From a checkpoint of a small mixture-of-experts model trained on Wikipedia.
Experts: 32 GeGLU neurons an expert, 8 picks a token, a softmax router.
Below are experts of layer 5 (counted from 0) of a mixture-of-experts language model. Rows are named router (the router's row for the expert), gate (a neuron's input weights, with its number), up (a neuron's input weights, with its number) and show model dimensions 0-63. Each number is 128 + 32 x the weight over its row's rms, rounded and kept within 0 to 255.
After each expert's rows: a language model's description of what the expert responds to. This comes from a sample of Wikipedia text that the model never trained on.

# expert 37
router [181  93 197 171 176  78 102 109 104 182  84 149  96 141 149 151 133  91 161 166  83  95 193 105 127  89 151 171 172 110 108 113 163  51 120 169  88  94  96 119  87 153 160 109  94 111 148 115 144 159 150  88 157 159  85 147  94 100 106 168 124 153  96 137]
gate0 [ 61 126 178 117 130 138 164 138 140  93  58 157 118  91 174 152 153  52 149  92 114 134 105 117 113 129 156 124 140 159 118 138 134 100 114 154 113 171  91 133 133 138 169  54 133 136 219  63 192  82 146 157  97 157 132 195 152 115 114 107 170 146 141 160]
up0 [182  87 121 144 149  87 100 113 126 161 107  69  80 154  61 166 116 190 166 112 156 172 147 175 134 120 131 169 109  92 145 132  99 123 110  86 168 122 170 153 124 113 122 219 126 187  87 165  63 163 163 109 205  95 181  98 143 136 156 106  81 165 110 101]
Description: Mid-word name fragments. Short word pieces inside rare names and taxa, such as Bothrops, Agraphini, Putterlik, and pieces of compound words like goodwill.

# expert 5
router [174  97 161 168 164  85 127  82  89 169  88 160  87 152 148 156 141  78 165 168  93  90 170 101 120  97 158 159 162 102 117 109 158  81 108 158  89  87  99 103  94 144 161 134  87 100 164 105 146 165 154  91 144 157 130 156 105 102  95 177 129 157  93 121]
gate0 [181 121  69 154 151  72 141 169 144  95 123 125 114 135 130 103 161  58 153 125 103 121 155  96 172 143 106 127 189 171 128  75 113 136 106 170  91 112  86 125 124 133 130 137 176  89  94 135 125  96 140 150 188 128 131  61 145 165  86 206  86 133 121 160]
up0 [140 125 119 151 128  89 127 156  97 110 106 110  97 111 129 128 109  86 107  88 128 153 145 118 122 183 136 170 124 119 159  82 138  88 143 118 112 154  95 170 135 137 143  93 131  19  91 136 148 122  90 181 148 103 141  65 165 163  84 177  95 178 129 100]
Description: Name and acronym pieces. Inner pieces of personal names and acronyms, mostly in tables and lists, e.g. Mik-hail, Ibrahi-m-ov, J-FC, C-V-I; also section-heading equals signs.

# expert 18
router [156  99 165 180 167 100 150  73  54 185  84 169  96 147 157 154 133 100 165 163  93 104 144 101 122 105 153 156 154 115  90 106 157 113 119 156  80  87  94 125  96 156 164 146 113 110 159 109 144 172 153  96 157 173  85 143 120  85 101 171 112 157  96 194]
gate2 [ 97 102 140  77 135  73 142 125 172  83 111 126 117 122 144  78 133 118 158 111  77  92 157 172 136 126 149 199 128 130 147 135 157 110 133 148 150 129 131  67 142 130 104 116 151  78 137 108 105 169 133 133 189 131 167 151 135 119 145 171 131 117 107 114]
up2 [133 134 132  80 164 178 126 139  76  88 146 175  74 137 138 148  97 121 133 111 142 121 139 169 125 111 115 122 138  61 122 145 120 105 207 168  86  92 120 133 122 186 127  88 104 160 131 130 174 105 128 101 158  70 129  65  98 152  85 119 133  86 144 137]
Description: Foreign name endings. Word-final pieces of foreign personal and place names in tables, such as -ović, -cz, -ensis, -cia, -ova.

# expert 24
router [189  87 150 168 170  88 140  92 113 142  90 167  89 157 158 156 141 104 161 160 104  98 178 101 140 101 164 176 155 108 111 105 166  99 109 166  85  90 100 125 107 162 156 162  88  98 158  91 145 166 140 108 157 157  81 152  96  90  88 175 122 169 104 128]
gate0 [179 116 141 154 140  57  62  74 158  81 128 132 101 152 127  88 134 112 119 193 107 138 121 122 110 176 106 140 120  82 158 160 183 194 144  67  55 107 137 149 113 133 149 142 123 144 130 174 146 139 130 140 106 112 115 139 138 144 115 106 125 171 170 124]
up0 [ 72  77 132 124 196  59 149 118  83 119 140 143 149  49 142 106 168 157  82  59 164 139 154 113 129 128 119 119 118 111 152 167  91 128 175 129 172 103 170 139 224  96 122 114 123 119 128 120 120 167 125 100 136 126 109 200 134 137 130  60 168 151  85 117]
Description: Line breaks, punctuation. Line breaks, table pipes, periods, colons and possessive apostrophes in lists, tables and sentence endings, as in university's or Denver's.

# expert 4
router [180  99 135 159 168  80 133  97  89 149  90 175  94 141 157 144 157  86 160 174 101 100 180 103 121  84 148 159 164 111 108 109 167 106 120 149  92  86 100 116  89 156 142 123  95 109 153 117 131 172 163 106 161 169  95 168  93  91  95 186 122 168  96 149]
gate2 [152 124 130 116 185 114 115 112 108 124 109 130 126 183  88 172 125 116 126 125 214 107  80  55 107 126 140 121 158  83 130 120 119  88  60 138 136 103  96 139 138  92 141 144 210 123 201 103 122 109 114 128 163 157 139 117 105 116  99 131 133  99 163 150]
up2 [ 84 143 107 188 177 106  63 106 138  88 144 179 102  82 123 155 162  93 104 119 129 140 141  67  94 156  91 168 149 141 140  83 164 101  89 174  93 155 132 127 115 161  95 140 153  98 177  88 110 146 111 134 151 152 100 131  99 117 138 163 126 120 169 177]
Description: Non-English name fragments and digits. Word pieces inside foreign or unusual names and trailing decimal digits in coordinates, e.g. Thé-at-re, Oub-laum, 67.04-8-5°W, plus line breaks.

# expert 58
router [176  92 170 161 155  90 102  65 114 162  85 175 102 134 152 151 154  95 155 170  97  99 159 117 114  93 149 172 156 111 107 105 157  75 110 174  89  86 104 121  97 164 158 115  85 100 160  96 153 170 149  93 163 160  73 149 108  89  92 177 133 163 103 144]
gate2 [109 143  89 110 149  46  62 134 104 136 144 119  87 150 171 125 113  94 147 115 179 104 119 122 148 129 104 132 203 121  79 116 110  81 204 145  93  75 127 118 115 168 113  95 131 129 190 129 157 153 158 146 131 143 116 131 150 157 101 166 130 170  97 105]
up2 [ 91 133 157 106 176 142 121 113 152 111 132  81 110 104 156 132 168 106 156 130 120  88 190 114 104 110 166  82  72  86 194  66 160 155  95 125 125  87 151 118 113  88  96 133 109 160 120 130 124 144 133 173 102 128 169 175 151  85 140 121 103 113 136 117]
Description: First names and initials. Starts of personal names in lists and credits, e.g. Steve, Matt, Mc, initial capitals like S or J, and middle-initial surnames.

# expert 14
router [183  91 119 176 164  85  90  90  66 158  87 129  91 147 156 160 145  83 150 163  97  98 161 113 136 108 164 160 163  99  93 110 155 104 108 162  85  85  95 113  98 158 160 122  92 103 148 112 156 161 151  99 159 164  93 141 102  94  95 156 118 173  90 138]
gate0 [119 109 127 114 155 139  83 116 133 149 112 104 114 151 164 188 147 107 166 136 110  72 117  77 157 124 132 151  93 156 119 102 171 114 150 133 139 109 124 123 140 122 119 114  77 148  67 110 123 180 119 129 149  96 150 164 175 155  68 176  64 192 166 102]
up0 [ 95 143 139 105 139 144  94 159 133 117 164 126 102  85 141 140 128 147 168 128  98  68 138 134 161  74 121 116  52 116 129 137 189 114 136 121 167 115  86 135 137 110 137 107 131 182  86  50 140 135 135 106 115 144 188 204 200 106 109  79 136 149 133 143]
Description: Headings and mid-word pieces. Section heading markers (===, ==A==), heading words like History, Career, See, line breaks before tables, and mid-word suffix pieces.

# expert 36
router [181  94 179 171 158 104 129  76 108 173  90 195  89 142 152 152 136  97 163 162 113  86 182 105 130 106 167 163 158 114 113 108 160  96 115 154  80  97 100 114  97 159 153 139  87 117 144 107 157 155 166  92 156 168  55 147 100 103 102 169 128 163  96 126]
gate0 [151 126 112 137  95  72 141 119 106 130 136 118  95  90 135 146 126 200 130 130 112 113 118 101 132 122  89 151 156  47 122 151 125 140 132 144 149 144  99  89 126  90 168 132 144  92 140 113 156 102 149  84 110 195 131 139 134 137 162 209 150 181 112 133]
up0 [ 96 150 114 199 171 171 165 108 104 131 121  83 159 121 163 151 110 120 133 168 107 140 134 100 109 163 148 147  96 163 149  97 158 102 112 109 117 133  91 142 137 120 144  63  83 194  92 167 109 166 184  93 159  89 115 148 132 107 111 144 145  90  55 136]
Description: Sentence-initial words, subjects. Capitalised words opening sentences or clauses, such as However, Since, Later, and name pieces right after As or After.

# expert 62
router [160  91 138 161 170  94 158  99 115 148  88 202 100 149 166 152 140 103 157 173  91 101 208  99 125  93 154 169 155 106 123 110 149 134 118 162  87  95  93 111  92 155 157 120  88 103 157 115 146 179 163 102 165 156 125 138  97 101  93 172 120 179  88 141]
gate0 [136 101  90  92 103  46 127 164  98  88 126 126 161 192  99 155  68 154 157 167 143 199 128 155 190  97 164 111 133 160 110 126 111 186 122 154 120 146  87 153 134 124 162 119 136  48 143 134  85 164 114 103  95 159 165  84 195 128 119 127  94 148  83 104]
up0 [168 122  91 134 132  93 101 165  87 127 130  70  86  88  61  83  69 144 105 140 141 174  79 126 197 109 139  96 175 153 127  97 110 117 139 102 156 136 117 141 170 110 163 147 144  47 115 107  53 129 119 104  91 136 176 119 196 146 135 104  88 134 106  85]
Description: Sentence ends and year digits. Sentence-final periods, closing ". and )., line breaks after sentences, and second digits of year ranges like 1993–94.

# expert 52
router [179  92 143 155 160  89 113  96  85 145  88 200  95 154 147 154 157  96 168 158 108 100 140 101 138 101 148 176 171 104  99 116 152 102 111 156  88  76 104 107 102 157 164 210  97 104 166 112 145 154 151  97 152 168  99 164 108  95 102 178 131 169  94 120]
gate0 [192 130 110 167 183 140  66 109 171 131  93 139  95 125 167 161 155  83 185 161 124  73 201 150 128 155 129 129 131 109 148 139 132 110 138 190 130 125 138 129 114 169 136 151 141 120 137 101 146 158 151 126 176 152 113 130 104 146  81 139 178  89  86 129]
up0 [128 157 153 129 108 202  91 195 112 112 105 134 137 144 102 151 152  72 138 164 135  73 147 116 153  96 105  76 160 129 144 109 103 191 123 125 150 139  85 102 168  87  96 158 176  85 152 104 181 120 135 144 135 178 128 116 122  18 141 166 162  92 132 123]
Description: Table cells and subordinators. Pipes and numbers inside election or results tables, seconds digits in coordinates, and clause words like if, because, when, that.

# expert 15
router [166  80 175 166 172  87 174  93  99 163  96 135  89 142 160 153 158  85 163 162 105  95 168  94 120 108 157 177 160  90 105 123 157  91 109 165  84  91 108 122  99 167 161 187  95 104 160  99 142 168 158  93 147 167 100 154 101 103 100 169 124 165  92 150]
gate0 [151 143 173 140 148  91 130 105 168 145  95 134 104 109 130 113 165  99 132  79 145  97  99 131 119 120 170 131 134  97 165 162 152 139 132 136  90 114 145  67  82 173  95  81 133  94 114  75 162 167 145 129 160  78 102 242  74 103 150 113 128 144 138 156]
up0 [134 103 108 163 143 104 160 129 134 135 127  79 155 147 135 154 115 110 109 154  83 175 116  97  85 124 151 123 118 167  92 107 142 131 116 144 107 139 122 127 160 127 118 110 174  90 206 128 165  93 123 157  34 117 164  95 148 128 156 154 112 115  87 119]
Description: Sentence-opening words. Sentence-initial words after a period or line break (After, The, Although, Three), plus the and quantity words like over, than.

# expert 8
router [185  84 198 168 163  96 159 109 107 153  91 143 102 136 166 145 145  87 157 155  81 116 169  93 133  87 157 156 151 112 108 120 163  81 119 163  91  86 101 102  92 161 144 159 101 106 160 112 146 160 155  97 154 157  64 158  93  89 100 182 126 168  93 129]
gate2 [141  81 159 116 118 179 153 136 149 115 106 149  83 129 105 121 160 119 161 151 109  99 159  97 127 109 143 121 138 117 127 181 116 183 106 121 149 113 163  96 102 127  89 149 207 129 132  97 144 163 143 197 154 144 203  83 128 110 117 144 117 241 144 137]
up2 [136 174 144 165 130 134 177 128 127 114 119  97 190 130 153  81 117 157 102 122 134 118 156  87 156 136 164 161 132 159  94 151 144 142 102  89 145 114 116 184 108 135 134 136 146 141 140 155 169  99 228 158 122  97  73 111 142 142  82 126 107 127 146 164]
Description: Numbers and sentence-initial determiners. Digits in tables, lists and dates, plus sentence-opening pronouns and determiners like The, This, These, It, Some.

# expert 26
router [168 104 197 169 161  83 150  68 114 153  81 162  94 144 154 133 138  80 158 160  98  88 166 104 140 103 155 160 169 116 115 105 158 103 110 156  85  97  86 107  99 151 158 139 100  92 150 114 158 165 153  88 157 161 110 143  94  97  92 178 113 166  93 170]
gate2 [188 142 111 147 205  94  70  91  99 145 152  92 171 174 151 154 109  68 116  83  70 113 139  86 116 115 131 108 127 142  66 149 152 209 109 133 130  76 183 133 123 164 154 153 134 124 155  88 176 119 174 152  95 104 174 126 124 133 140 112  85 131  83  97]
up2 [152 109 162 130  94 185 132  90 136 152 128 195 112 141 121 133 100 128  89 175 138  98  80 147 130 112 164  86 144 110 110  51  96  66 113 151 119 108 103 107 178 102 155  87 117 195  91 119 103  85 135 135 112 135 131 121 127 127 141 187 119 136 150 169]
Description: Proper names and topic nouns. Proper names and their later word pieces (Damascus, Tampa Bay, Thomas), country words like American, Israeli, and topical nouns like murder, business.

# expert 48
router [162  97 171 165 152  92 124  87  77 169  93 120  82 162 161 142 145  74 156 163  90  98 175 101 138 102 155 154 164 106 104 101 152  97 123 158  90  87  96 109 101 156 162 105  85 108 161 102 144 163 159 103 162 161 106 153 104  90 102 175 121 162 104 151]
gate2 [104  89 208 119  95 107 115 113  80 127 101  93 135 117 103 190 129  97 135 177 115 122 138 127  69 158  97 190 140 167 124  97 203 117 129 159 133 164  85  95 155 160 155 102 167 101 155 165 159 191 146 103 108 121 143 126 137  81  83 168 126 184 120 119]
up2 [170 169  51 126 188 134 158 176  93 145 159 137 129 134 133  89 149 125 113 123 167 131  75 128 133 175 116 160 117 136 203 115 105 126 147 156 139 147  96 139 125 140 138 145 140 167 165 153 176 113 124 145 106 103 134 172 137 187 124 145  83 144 124 100]
Description: Word endings, taxonomy. Suffix pieces completing words, like -s, -tion, -ium, -oid, plus commas in lists; common in species and genus articles.

# expert 50
router [187  99 174 153 166  88 142  84 113 152  87 150  94 138 160 151 152  98 165 167 103 103 187 100 139 105 156 169 157 117 108 110 158 107 113 166  82  87 101 104  98 153 159 134  95  94 155 105 144 165 159  90 158 163  98 139 106 103  93 164 125 169  98 136]
gate0 [166 152 124 158 123  92 147 126 156 126  70 163 172 120 140 147 178  92 150 151 128 128 123 159 169 142 153 176 129  88 142 119 145 144  93 157  61  97 108 170 122  65  96  99  93 133 141 133 157 142 191 104 127  89 103 136 103 117 171  91 166 153 146 112]
up0 [112 150  93 112 108  81 133 175 165 121 121 163 158 157 167 136 163 173 217 165 142  62 143  62 166 144 106  75 170 159 209 131 129 145 141 120  67 117  98 106 102  70 137 123 106 110 169 155 124 110 166  89 161 125 110  98 115 152 127 132 102 119 172 142]
Description: Numbered list digits. Digits of numbered list items and street addresses (12., 38., 92.), opening quote marks, and taxonomy or title words like Genus, Family, Baron.